{"n_layer": 12, "d_model": 448, "n_experts": 16, "experts_per_token": 1, "d_expert": 256, "d_shared_expert": 0, "activation": "swiglu", "moe_layers": [2, 3, 4, 5, 6, 7, 8, 9, 10, 11], "router_score": "sigmoid", "normalize_top_k": false, "routed_scale": 2.0, "balance_loss": 0.00103, "balance_bias": true, "router_logit_norm": 1.5, "init_std_router": 0.0144, "lr_router": 0.000375, "vocab_size": 16384, "norm": "rmsnorm", "norm_eps": 1e-05, "tie_embeddings": true, "optimizer": "soap_variant", "lr": 0.00178, "beta1": 0.95, "beta2": 0.99, "grad_clip": 0.5, "batch_tokens": [32768, 65536], "seq_len": 1024, "train_tokens": 434900000, "steps": 9491, "dataset": "wikipedia_en"}
Below are experts of layer 3 (counted from 0) of a mixture-of-experts language model. Rows are named router (the router's row for the expert), gate (a neuron's input weights, with its number), up (a neuron's input weights, with its number) and show model dimensions 384-415. Each number is 200 + 40 x the weight over its row's rms, rounded and kept within 0 to 999.
After each expert's rows: a language model's description of what the expert responds to. This comes from a sample of Wikipedia text that the model never trained on.

# expert 10
router,183,175,196,179,221,161,197,206,154,311,199,246,198,248,184,102,274,103,244,112,219,227,201,172,229,167,204,217,183,176,247,275
gate0,154,210,230,234,241,181,222,202,192,190,239,257,260,220,190,213,245,84,243,250,192,226,175,185,248,208,270,133,267,137,169,133
up0,193,157,248,275,177,151,174,282,173,227,197,138,202,190,215,132,248,161,193,157,268,142,160,205,175,190,301,200,278,236,198,167
gate1,249,169,216,205,231,170,176,171,243,217,243,226,132,187,221,199,126,205,194,212,242,217,191,199,288,165,188,209,198,250,220,204
up1,193,223,194,252,174,210,183,195,204,187,109,184,254,228,120,186,197,237,207,179,198,208,202,213,189,210,141,158,218,238,181,208
gate2,198,165,194,222,206,238,91,210,179,200,244,167,172,217,195,182,193,206,262,222,174,251,214,160,188,200,147,191,201,135,215,274
up2,192,281,113,190,235,108,200,188,223,184,151,222,172,216,248,181,122,229,188,178,199,195,238,156,215,194,160,231,163,155,214,201
gate3,204,204,201,192,215,113,186,210,205,218,162,274,139,209,215,265,198,244,221,283,175,242,186,205,246,207,226,148,208,201,192,221
up3,201,195,228,134,209,135,171,206,244,178,196,176,189,208,208,163,141,201,173,204,235,240,224,203,187,198,214,150,198,172,263,191
gate4,223,155,272,193,216,201,127,237,197,187,171,200,221,273,203,157,224,204,233,129,244,260,185,193,194,200,162,203,189,177,203,181
up4,164,247,115,187,202,179,216,136,217,190,180,137,177,214,198,276,199,189,150,201,209,294,155,198,173,220,208,220,185,197,279,205
gate5,187,206,235,190,205,118,185,211,172,180,49,198,156,187,234,221,187,162,292,222,311,255,186,176,245,200,238,222,208,183,241,221
up5,211,121,171,203,195,286,248,241,156,196,210,162,124,188,194,248,171,212,112,218,151,288,206,203,165,189,177,210,168,243,194,185
gate6,211,258,221,252,216,161,230,223,189,129,235,193,148,190,153,185,212,248,209,255,180,215,269,219,168,219,161,224,121,172,222,179
up6,195,207,163,250,155,185,120,240,217,222,182,209,209,183,161,167,174,247,193,192,191,197,143,191,168,201,219,209,235,139,236,185
Description: Sentence-final periods joined to word endings, and coordinating and, semicolons, colons and opening brackets, as in m., races., and, (.

# expert 12
router,229,144,215,256,248,196,174,250,190,214,208,241,193,255,252,199,188,189,209,167,257,215,202,177,108,164,225,221,153,111,94,218
gate0,235,195,220,224,195,198,216,236,194,117,217,211,212,177,203,163,268,244,216,252,197,187,231,207,184,194,149,94,176,230,164,181
up0,190,178,168,250,202,134,257,201,116,253,215,166,205,171,234,224,179,253,254,171,192,220,249,221,223,167,169,169,206,230,160,184
gate1,189,118,184,194,202,226,214,184,212,181,271,124,153,199,223,157,192,205,261,173,206,143,167,203,233,189,213,178,217,128,184,251
up1,199,173,193,253,192,216,222,151,162,201,264,219,223,240,102,233,209,147,206,205,250,202,215,199,335,192,176,189,206,211,185,211
gate2,210,168,156,213,186,251,202,199,233,247,222,129,274,185,207,133,217,231,72,239,231,230,195,178,197,180,234,119,187,209,177,161
up2,203,222,207,139,200,195,198,194,202,207,192,195,253,224,164,177,187,172,114,229,218,201,218,208,220,211,137,200,142,180,270,190
gate3,146,106,193,258,189,134,240,195,209,208,191,226,222,194,220,149,172,203,152,165,180,238,269,228,257,201,232,187,111,196,221,190
up3,203,185,175,182,199,268,235,192,247,175,169,244,224,200,219,170,209,226,137,126,131,246,203,186,170,158,217,224,237,174,169,249
gate4,199,208,220,203,202,243,165,139,216,273,184,262,204,244,158,156,148,197,250,129,250,93,144,218,84,203,241,237,228,253,150,206
up4,203,177,220,161,201,198,190,223,197,294,151,176,222,213,228,202,218,171,195,211,199,241,185,171,189,196,129,212,204,164,193,298
gate5,206,212,187,263,196,162,189,258,259,257,179,259,279,198,149,179,241,200,230,198,167,197,171,155,234,203,191,221,182,202,162,224
up5,159,235,243,219,168,235,233,211,233,193,216,181,208,243,185,194,271,183,234,192,220,163,227,183,163,197,228,159,259,237,151,227
gate6,215,156,117,243,201,166,299,168,180,230,204,196,201,173,235,215,177,199,208,209,214,236,188,216,259,199,217,219,183,243,220,163
up6,265,201,203,216,243,192,198,288,258,162,171,138,164,211,204,201,222,251,133,132,131,200,314,196,249,260,242,158,186,173,252,202
Description: Digits and numeric cells in sports, election and astronomy tables, plus semicolons in number lists, as in 0, 29;, Votes, ±%.

# expert 11
router,169,224,192,232,232,190,179,165,171,183,88,221,216,201,185,190,188,177,160,197,245,244,165,180,203,204,196,252,251,149,209,226
gate0,233,231,234,210,163,165,261,189,190,156,210,198,208,187,236,222,279,243,233,252,201,186,220,149,253,159,177,112,114,145,135,257
up0,210,152,116,159,238,187,158,202,189,205,173,188,171,213,186,215,249,237,146,211,236,166,184,214,257,170,218,187,210,289,237,254
gate1,173,169,184,218,244,321,200,182,240,203,200,130,163,197,268,105,268,208,203,196,232,170,157,223,191,178,251,165,217,183,158,173
up1,182,167,181,226,221,246,277,215,229,218,78,262,231,172,187,232,203,102,177,213,149,111,236,261,147,176,208,263,123,221,188,217
gate2,167,222,213,292,222,156,227,202,191,155,109,177,216,211,175,180,167,235,225,200,295,206,183,200,188,191,204,144,202,168,186,219
up2,177,217,138,225,198,170,244,150,222,149,203,164,251,249,231,197,169,210,150,205,159,207,163,198,208,256,194,170,209,137,202,227
gate3,233,149,304,222,183,184,184,226,197,205,187,249,205,207,207,237,168,146,203,253,125,232,298,194,270,209,193,187,91,194,157,239
up3,239,204,230,238,187,126,212,160,201,154,271,128,116,210,193,194,197,198,180,200,198,146,225,197,198,208,190,223,221,140,192,194
gate4,183,157,204,229,200,141,177,182,197,257,169,207,196,203,275,171,195,240,92,153,248,241,220,211,226,197,167,251,119,306,264,226
up4,201,223,150,166,195,175,229,243,158,148,260,200,174,196,206,229,126,191,220,189,216,219,185,227,167,207,184,246,220,140,203,230
gate5,175,252,210,187,217,263,133,174,203,207,239,198,168,217,180,196,294,224,148,225,221,228,156,193,197,204,137,184,117,177,165,212
up5,213,130,133,186,197,228,197,186,185,155,177,217,144,182,202,227,207,139,159,176,183,208,204,202,273,207,193,173,212,192,273,205
gate6,151,133,179,126,200,192,243,182,190,152,211,90,164,205,244,121,136,113,200,176,189,130,175,222,207,233,191,305,210,237,220,143
up6,215,78,167,200,176,205,192,244,308,206,225,176,225,208,294,232,145,157,195,226,167,171,147,193,245,214,228,250,217,188,221,241
Description: Suffix pieces completing words, such as -ation, -ical, -ive, -inal, -ability, plus LaTeX dollar signs and backslashes in math.

# expert 3
router,213,206,224,213,234,264,241,208,191,193,203,268,176,184,224,250,212,189,246,103,250,239,238,246,180,195,156,219,182,253,221,225
gate0,208,185,234,185,185,166,247,223,294,183,173,204,234,228,220,198,138,185,215,217,253,286,208,222,143,190,197,320,195,216,204,192
up0,190,207,145,139,218,184,152,196,198,166,213,190,185,230,193,252,202,191,252,202,289,248,181,200,149,205,205,186,99,230,175,272
gate1,181,144,164,264,257,172,156,183,126,266,201,192,254,229,204,278,154,202,167,117,299,146,149,209,151,210,282,205,254,163,213,232
up1,195,181,251,211,176,197,229,185,234,249,252,234,105,197,246,123,285,199,287,317,199,223,204,201,233,190,121,204,155,231,131,217
gate2,206,185,221,205,198,239,202,267,160,205,160,226,176,231,189,201,148,248,199,194,274,221,258,200,183,182,268,193,198,104,187,148
up2,207,203,289,151,214,246,195,182,164,161,174,188,184,229,161,140,192,188,258,242,199,220,246,209,239,205,192,182,173,233,197,193
gate3,198,229,236,171,192,217,229,185,213,246,223,184,144,216,208,207,193,190,200,252,174,119,215,175,181,199,322,254,178,138,225,186
up3,171,184,199,195,177,258,194,163,284,273,238,160,224,233,240,244,174,190,206,251,200,273,177,244,215,206,213,177,173,203,232,259
gate4,158,255,199,165,230,203,241,195,219,192,178,244,234,185,208,209,243,201,254,227,201,210,167,177,218,212,199,179,257,180,227,44
up4,200,225,170,232,231,254,171,183,332,208,174,177,188,188,193,231,136,285,184,195,253,237,190,200,116,214,225,232,174,177,192,217
gate5,229,202,246,225,197,136,280,156,272,286,205,285,204,193,181,232,201,225,229,158,221,210,198,190,190,189,179,143,161,233,192,177
up5,198,174,175,178,239,207,183,172,195,271,189,242,208,232,192,221,245,176,128,184,190,132,197,160,175,202,132,98,232,198,224,252
gate6,185,170,124,224,199,228,204,237,223,238,229,228,199,217,188,188,184,210,204,255,152,212,240,182,189,229,212,256,255,133,221,164
up6,175,189,204,239,178,244,177,175,221,251,191,226,211,169,250,260,132,239,150,171,259,268,274,187,254,177,202,283,131,207,204,227
Description: Everyday content words in narrative prose, often plot summaries, such as head, part, hand, met, role, boards, lead.

# expert 15
router,212,222,189,182,165,217,211,286,226,183,221,178,199,130,152,248,209,249,160,211,180,202,171,245,247,196,208,165,248,294,294,143
gate0,220,232,246,196,133,233,198,243,220,258,134,185,240,227,230,221,264,217,179,262,163,128,134,219,143,202,251,172,174,219,224,212
up0,229,233,114,272,207,137,259,197,213,238,171,190,176,203,275,190,253,164,198,214,249,183,184,250,134,183,221,235,216,219,199,173
gate1,222,182,197,288,234,187,219,207,200,143,175,132,268,188,160,162,176,224,187,231,214,200,221,164,217,232,205,178,249,250,219,255
up1,174,162,312,201,175,261,182,203,250,142,158,176,222,171,210,212,199,144,279,120,145,216,229,177,245,236,262,164,190,179,191,221
gate2,196,181,229,138,245,228,242,249,288,122,187,214,229,185,247,241,200,166,94,243,156,238,75,206,267,201,117,212,195,180,114,136
up2,219,168,190,174,253,179,206,210,146,158,233,160,150,216,200,218,174,172,130,214,282,213,140,258,218,212,208,236,218,115,134,284
gate3,182,194,195,100,205,210,231,179,217,240,222,217,171,227,182,199,165,69,186,216,182,100,174,189,153,220,154,243,231,281,211,259
up3,174,220,206,125,209,228,92,223,73,166,175,219,203,159,279,230,200,217,244,233,274,205,212,205,205,215,204,159,208,224,173,282
gate4,208,219,160,154,187,166,152,199,194,214,153,151,179,224,212,171,176,158,170,233,167,273,219,203,184,224,190,260,238,168,151,177
up4,223,274,202,193,155,219,237,219,161,241,230,175,183,191,240,147,180,279,186,239,164,188,196,199,201,180,144,214,157,169,187,198
gate5,204,233,128,185,184,168,213,198,278,129,151,170,177,176,211,155,275,136,227,280,209,228,137,216,255,224,282,198,223,228,214,139
up5,164,266,280,265,161,238,180,195,146,282,239,239,218,175,249,147,151,194,202,164,187,159,201,193,247,213,73,212,236,226,218,238
gate6,206,256,215,233,201,251,188,293,260,203,216,234,166,197,236,176,199,198,181,256,213,221,186,187,202,226,218,99,250,224,84,214
up6,182,200,179,242,230,224,177,188,198,207,249,147,215,177,250,261,230,187,125,270,220,267,199,209,228,207,208,157,174,162,209,195
Description: Opening and middle pieces of foreign or uncommon proper names in lists and tables, such as Mun, Lag, Jul, Camb.

# expert 2
router,218,289,214,169,152,210,154,247,220,227,261,157,211,133,179,184,191,194,140,258,195,190,173,233,235,211,146,173,275,202,244,223
gate0,176,170,208,193,201,245,178,182,237,228,175,263,187,223,210,136,206,241,227,277,186,183,220,197,105,217,238,146,189,104,224,151
up0,210,174,117,198,199,273,266,223,176,257,249,241,256,197,191,135,190,195,205,258,252,231,215,240,201,210,253,215,162,203,190,210
gate1,203,186,134,139,212,165,155,198,228,167,175,202,224,238,189,210,185,255,121,160,192,226,242,176,256,205,167,169,324,161,238,187
up1,169,227,242,211,202,224,207,246,179,181,228,239,161,178,163,175,153,270,223,202,187,208,226,199,137,168,190,224,128,218,210,267
gate2,206,225,198,250,207,201,217,241,192,195,211,199,208,253,106,210,153,148,213,260,266,203,206,225,206,167,164,200,170,119,167,201
up2,201,318,171,203,204,86,207,178,247,166,254,228,190,171,226,96,182,205,180,198,314,157,241,214,202,204,249,231,130,195,157,262
gate3,200,259,263,211,190,207,242,163,142,203,191,220,201,199,175,231,161,119,208,153,226,166,172,215,151,198,116,262,278,211,122,212
up3,201,209,181,190,193,222,229,200,221,244,243,275,228,147,199,202,341,125,236,198,163,197,265,198,144,219,138,203,179,246,294,187
gate4,236,203,144,220,205,253,273,180,205,180,201,197,190,179,238,282,176,188,172,144,188,148,224,221,201,205,227,298,185,200,218,215
up4,189,160,183,126,187,316,174,134,212,284,237,203,115,182,211,156,166,191,195,202,168,151,288,184,305,180,181,201,225,217,175,95
gate5,163,198,226,214,227,236,158,201,194,172,227,111,239,203,156,137,257,196,176,155,247,196,201,198,230,192,238,226,149,177,160,274
up5,219,143,62,198,205,223,232,258,225,102,215,192,238,199,242,226,177,191,234,160,92,240,162,269,229,183,151,256,190,171,176,197
gate6,196,227,250,192,169,148,178,262,202,149,169,200,218,180,176,232,199,218,221,265,228,180,250,212,189,209,178,131,249,188,177,269
up6,198,199,118,183,199,230,275,183,201,196,176,238,186,218,165,139,178,152,236,226,291,183,199,214,155,199,189,210,232,206,162,191
Description: Common nouns after articles or possessives, especially sports and institutional words such as game, season, football, public, election, performance.

# expert 8
router,163,205,189,256,186,243,179,183,236,234,115,236,235,210,296,112,169,190,188,247,238,255,238,213,208,227,239,196,157,208,262,214
gate0,191,204,236,279,195,230,165,160,192,173,218,196,151,204,51,222,228,147,159,241,139,199,252,228,130,199,215,197,172,208,240,148
up0,186,171,296,181,184,209,188,170,272,329,231,200,149,182,197,183,210,204,169,232,318,196,213,174,196,215,195,207,212,187,196,219
gate1,178,207,244,188,202,142,179,205,180,154,170,175,166,207,228,242,249,212,207,105,197,135,220,221,211,189,169,203,173,171,222,136
up1,179,207,207,259,219,176,191,227,131,246,209,179,198,209,199,184,258,145,165,297,175,174,178,189,218,201,230,192,181,199,241,195
gate2,195,267,187,101,166,147,211,244,156,183,275,118,226,218,130,171,175,163,225,208,235,164,158,232,210,209,256,249,187,143,143,184
up2,193,169,174,223,190,228,172,215,170,202,219,150,189,112,162,211,179,159,181,219,244,169,187,201,218,230,251,219,137,120,141,195
gate3,192,175,148,170,235,130,185,176,224,132,184,205,204,223,196,205,137,201,201,214,220,242,227,164,140,192,262,274,274,212,190,149
up3,188,192,199,142,252,132,226,146,192,253,187,159,208,199,183,183,196,111,176,165,140,317,155,169,211,204,200,220,228,128,207,187
gate4,193,187,172,218,242,207,186,148,135,139,157,173,140,189,171,217,163,186,283,201,197,308,253,188,302,197,235,229,197,216,249,235
up4,193,187,250,201,178,322,297,117,231,158,183,136,219,205,158,299,187,147,190,250,192,189,252,196,154,169,128,224,217,248,249,180
gate5,212,170,116,187,217,128,145,222,142,206,270,269,197,192,247,167,158,253,228,163,181,167,179,239,260,215,201,186,241,204,153,200
up5,237,191,199,199,170,266,190,249,211,147,88,227,162,201,190,180,116,181,129,234,273,309,125,179,209,174,174,221,233,219,211,238
gate6,198,149,247,168,182,232,186,227,207,198,182,174,166,233,177,219,201,266,162,207,206,210,199,184,199,218,197,171,208,225,217,273
up6,211,220,248,107,194,203,266,186,90,191,276,233,202,214,241,209,136,186,184,197,217,197,223,192,193,187,196,252,211,215,175,117
Description: Closing quotation marks after titles or glosses, plus word-final plural endings and proper-noun endings, as in ”, ', -ers, Kingdom.

# expert 9
router,233,234,165,200,154,215,193,144,189,212,142,250,228,214,263,191,113,215,180,229,288,228,191,168,164,212,208,190,155,173,93,175
gate0,205,206,200,202,202,314,140,133,199,168,229,274,202,190,193,212,226,207,216,199,275,187,192,224,149,199,165,253,253,205,217,266
up0,207,207,213,169,193,249,114,177,315,118,252,208,156,198,225,196,198,203,168,146,212,238,239,181,177,197,132,139,209,167,214,194
gate1,206,209,170,213,200,199,145,145,182,156,195,215,82,183,166,181,184,172,201,198,218,163,162,204,158,193,235,189,206,140,165,246
up1,212,198,238,170,224,228,218,136,228,197,234,208,236,188,195,158,143,144,154,158,127,195,192,182,154,158,187,84,124,212,133,268
gate2,208,211,223,253,220,221,102,235,241,188,248,222,89,171,131,191,186,210,200,206,167,238,213,209,171,210,236,168,120,197,152,181
up2,203,180,231,183,177,148,163,211,211,255,206,209,216,198,139,182,149,290,217,225,173,218,223,204,230,207,200,151,197,187,219,174
gate3,151,185,232,235,187,144,169,191,177,209,208,194,196,207,227,169,149,187,177,190,292,202,186,226,214,205,141,252,244,203,195,261
up3,207,215,215,197,164,199,206,192,270,222,213,198,281,203,281,170,211,238,199,170,186,235,184,183,235,197,212,179,244,190,216,180
gate4,193,193,174,176,179,221,221,161,195,193,184,274,225,215,209,113,165,203,194,180,180,169,201,176,175,203,189,206,129,173,75,131
up4,222,268,161,227,211,164,218,202,227,221,211,188,198,170,159,231,185,244,188,266,215,68,178,201,195,196,140,176,184,213,210,267
gate5,198,209,213,189,190,210,145,209,225,166,236,193,247,188,214,188,117,161,201,255,294,183,248,177,243,205,226,186,200,187,218,197
up5,202,152,198,196,203,209,204,212,236,243,233,327,215,175,238,265,179,278,154,188,251,188,180,149,229,200,242,194,161,184,186,194
gate6,195,169,139,200,213,180,260,219,195,190,204,189,134,210,253,196,158,136,171,201,112,140,122,204,133,193,209,194,209,134,149,208
up6,204,206,258,218,218,202,267,198,253,273,240,301,186,206,223,198,108,113,224,200,256,251,173,204,161,196,222,251,152,142,225,160
Description: Line breaks ending list items or infobox fields, table pipe characters, and sentence-final periods, as in years. and time.

# expert 6
router,194,306,186,199,165,169,220,143,232,217,204,195,162,226,195,153,172,198,290,174,174,173,226,172,211,203,180,189,255,167,166,153
gate0,198,203,212,207,196,219,252,156,172,229,225,221,165,216,220,228,206,152,193,152,160,180,251,188,315,200,200,187,168,130,207,224
up0,206,226,169,130,190,177,221,203,187,229,195,218,263,216,207,179,255,199,141,197,188,138,235,198,236,205,195,202,203,247,319,153
gate1,205,156,113,173,201,150,265,192,196,218,274,202,173,199,229,160,191,156,213,199,179,122,224,188,238,183,152,80,178,190,212,188
up1,212,150,128,225,217,214,202,182,196,169,201,223,213,224,220,53,274,188,227,237,185,230,169,227,203,186,238,219,296,201,202,205
gate2,234,188,158,229,189,217,159,204,177,148,249,207,109,164,189,205,229,195,100,234,131,200,161,278,169,200,151,136,213,191,173,215
up2,191,200,254,228,212,224,152,190,121,84,189,173,143,226,176,175,190,181,191,258,171,141,197,215,200,198,110,235,184,167,265,187
gate3,210,216,209,208,208,162,296,160,228,326,167,188,135,257,171,209,162,222,144,199,229,180,162,193,239,214,227,250,232,156,231,192
up3,193,196,224,277,176,254,220,218,224,192,177,215,203,179,262,200,182,234,201,55,204,135,197,223,218,158,208,190,199,196,220,218
gate4,206,197,157,213,218,191,241,199,226,244,249,105,154,165,202,132,205,173,149,216,265,111,227,225,199,218,193,214,221,202,117,124
up4,197,276,242,125,202,189,236,249,244,153,206,190,210,192,252,249,245,191,178,199,223,172,186,200,163,236,152,188,173,251,191,156
gate5,196,162,158,199,194,169,335,156,135,210,139,246,218,237,198,154,214,212,233,212,268,266,124,179,236,206,198,274,157,221,200,211
up5,188,230,269,211,237,180,263,222,209,116,213,214,241,216,271,277,180,184,224,217,177,248,225,214,215,204,183,217,256,206,203,260
gate6,230,276,163,176,201,234,133,235,207,179,205,237,199,188,131,230,218,216,212,229,149,207,196,200,186,222,252,252,134,116,203,211
up6,208,191,169,203,165,227,199,186,237,183,233,177,246,204,223,222,225,103,128,266,254,198,273,189,221,190,160,149,198,147,202,193
Description: Pronouns and clause-linking function words at the start of a clause, such as he, his, it, that, as, which, where.

# expert 4
router,195,187,315,256,146,217,173,150,202,145,236,199,220,169,269,213,241,160,225,256,135,178,261,179,221,164,201,189,150,232,206,182
gate0,208,144,260,143,222,162,246,194,213,183,225,197,224,198,195,214,215,83,201,272,185,168,198,180,230,194,201,185,262,144,201,245
up0,214,194,250,193,220,238,190,195,205,221,218,245,196,194,278,201,188,196,267,225,124,231,173,210,200,181,153,213,161,143,180,207
gate1,184,182,166,190,216,147,224,228,166,240,249,170,175,196,263,199,264,200,157,153,173,156,264,196,226,205,258,201,172,219,136,224
up1,181,214,228,184,182,166,222,214,151,194,194,171,148,202,248,200,168,217,148,200,152,224,199,188,203,217,143,131,152,206,185,175
gate2,202,121,202,210,200,243,104,206,220,94,160,189,215,205,155,195,195,199,187,227,197,203,210,229,175,202,203,199,118,217,245,194
up2,204,193,201,196,215,267,145,217,157,180,195,202,148,139,123,156,180,276,237,231,185,194,260,217,187,210,167,198,178,163,235,248
gate3,186,162,197,234,158,149,213,216,165,209,187,168,208,195,316,220,110,265,217,216,191,225,262,203,159,213,205,162,321,243,215,157
up3,218,126,265,219,198,189,259,291,211,231,250,217,185,204,215,220,209,220,238,134,190,237,208,198,193,185,211,238,247,222,257,283
gate4,201,184,170,203,260,142,279,151,209,187,202,194,157,212,117,195,172,215,285,118,205,174,150,198,211,220,231,210,290,217,201,203
up4,166,230,188,218,244,220,246,184,215,226,173,156,172,210,223,173,198,103,252,171,235,157,200,216,142,197,236,196,271,239,209,146
gate5,191,172,211,280,208,298,320,133,234,196,184,257,206,194,229,187,214,158,142,204,185,305,208,217,165,180,229,144,202,234,117,200
up5,212,190,309,116,189,189,207,239,195,246,177,177,292,205,158,185,237,152,162,308,268,237,203,204,242,188,166,151,210,122,217,235
gate6,202,238,157,195,190,214,198,200,209,201,246,193,120,183,233,155,200,259,119,240,217,183,151,220,136,194,130,269,122,117,194,200
up6,199,190,222,163,174,289,315,212,241,210,159,138,172,198,185,200,265,142,223,201,233,254,161,188,212,232,208,198,226,189,201,178
Description: Finite verbs and auxiliaries following a subject noun, such as is, was, has, were, appears, changed, named.

# expert 0
router,180,99,175,160,219,198,212,218,211,176,183,191,214,171,196,188,250,244,227,215,148,194,222,128,285,149,186,142,148,255,250,129
gate0,184,184,201,347,153,274,171,199,228,238,242,180,76,207,214,204,178,190,163,195,202,211,186,167,154,199,287,247,262,184,249,203
up0,187,218,207,233,239,216,101,256,209,247,222,213,145,195,190,201,158,162,288,217,196,143,194,174,243,217,93,248,103,194,268,157
gate1,210,157,199,255,193,169,203,219,179,207,151,203,220,184,132,224,191,218,164,191,237,245,165,294,58,227,172,191,197,208,199,227
up1,213,212,155,267,168,192,215,165,230,95,216,160,199,228,202,194,177,256,156,211,186,159,181,125,204,218,160,176,140,231,236,231
gate2,160,209,203,257,123,162,211,202,273,238,220,216,234,190,170,222,199,156,169,196,139,166,223,215,237,182,281,245,221,148,129,156
up2,187,204,205,216,185,196,173,143,204,189,213,201,201,189,201,215,213,152,206,168,142,130,166,189,299,214,205,201,250,172,118,165
gate3,207,240,218,136,161,184,192,211,226,189,195,202,169,192,224,208,171,241,150,142,194,216,223,182,151,184,202,150,193,215,190,188
up3,197,191,220,229,173,256,197,277,206,219,208,272,139,172,174,203,221,194,255,212,284,178,177,203,231,204,131,127,186,151,175,184
gate4,206,217,212,230,225,184,283,198,155,225,190,169,203,143,193,130,180,222,172,193,194,194,190,216,129,224,208,213,208,238,101,110
up4,195,199,233,148,240,222,188,227,179,192,248,208,199,237,263,170,254,157,200,272,233,199,200,206,204,189,223,185,220,190,217,231
gate5,205,204,127,191,225,189,224,217,248,143,188,218,227,165,266,246,181,239,258,190,272,96,227,219,204,211,165,227,248,200,233,192
up5,190,208,199,118,211,86,217,122,177,186,209,201,113,239,241,180,130,259,193,262,170,180,201,199,176,187,182,159,225,235,232,182
gate6,197,258,142,206,195,204,162,189,188,260,178,125,193,158,199,219,199,195,286,188,186,184,149,263,171,205,242,229,119,304,172,233
up6,193,234,173,178,180,188,161,143,105,171,102,214,228,168,166,208,273,208,226,218,144,221,190,201,169,185,249,208,183,197,185,187
Description: Pieces of foreign personal names and country codes in lists and results tables, such as -ović, -ski, GBR, Dmitriy.

# expert 14
router,199,174,128,118,231,170,184,136,146,199,247,258,220,236,147,205,179,194,238,115,262,219,227,122,136,207,172,174,160,215,140,255
gate0,183,248,213,181,191,198,159,222,77,268,294,237,240,196,218,188,226,223,192,197,248,253,289,195,192,198,180,194,191,215,168,143
up0,190,216,173,198,183,197,149,200,111,186,199,203,231,188,181,200,256,150,186,226,216,191,152,194,237,155,224,172,213,202,270,197
gate1,181,205,125,199,207,175,245,203,155,188,102,179,298,177,204,184,237,142,146,233,189,181,213,193,201,210,241,187,226,279,205,217
up1,201,168,236,210,217,198,181,170,236,210,134,214,198,200,221,233,208,202,217,278,178,157,225,228,165,184,189,228,219,152,265,195
gate2,195,203,81,188,200,106,223,205,167,152,196,138,154,180,197,271,202,207,231,212,144,199,269,189,208,202,183,257,214,256,174,196
up2,192,199,192,212,203,195,174,213,122,125,92,156,184,172,138,204,200,176,261,191,214,195,203,207,246,213,171,236,149,117,173,251
gate3,184,136,233,203,150,195,204,163,242,239,194,197,200,204,219,207,190,187,195,200,207,257,214,218,91,183,202,216,197,201,239,179
up3,205,191,181,281,190,181,201,228,200,222,149,192,184,199,189,253,194,159,184,227,241,182,248,228,226,200,162,180,168,216,109,267
gate4,200,227,208,181,176,216,242,200,268,250,108,280,197,218,219,243,155,225,216,208,150,141,230,225,175,230,214,237,367,210,291,234
up4,191,179,208,240,199,213,170,219,230,202,206,161,212,233,175,191,235,171,195,178,170,170,198,168,181,199,150,204,184,176,206,194
gate5,211,157,227,238,222,227,197,196,176,206,122,296,187,250,225,186,171,233,213,105,178,231,246,178,72,206,192,197,158,197,152,208
up5,171,238,108,112,226,205,177,200,219,214,180,186,200,206,118,208,203,244,258,134,260,132,193,199,187,207,230,231,211,193,155,171
gate6,180,181,195,339,228,182,211,200,219,235,187,96,213,199,194,221,184,243,182,87,203,192,198,223,195,191,184,183,186,199,200,224
up6,207,196,237,232,198,204,205,241,113,172,226,159,112,200,224,258,196,148,210,181,130,237,236,195,156,210,173,259,240,130,230,243
Description: Pipe separators between table cells and == heading markers in wiki markup, plus counts with semicolons in stat lists such as 0;.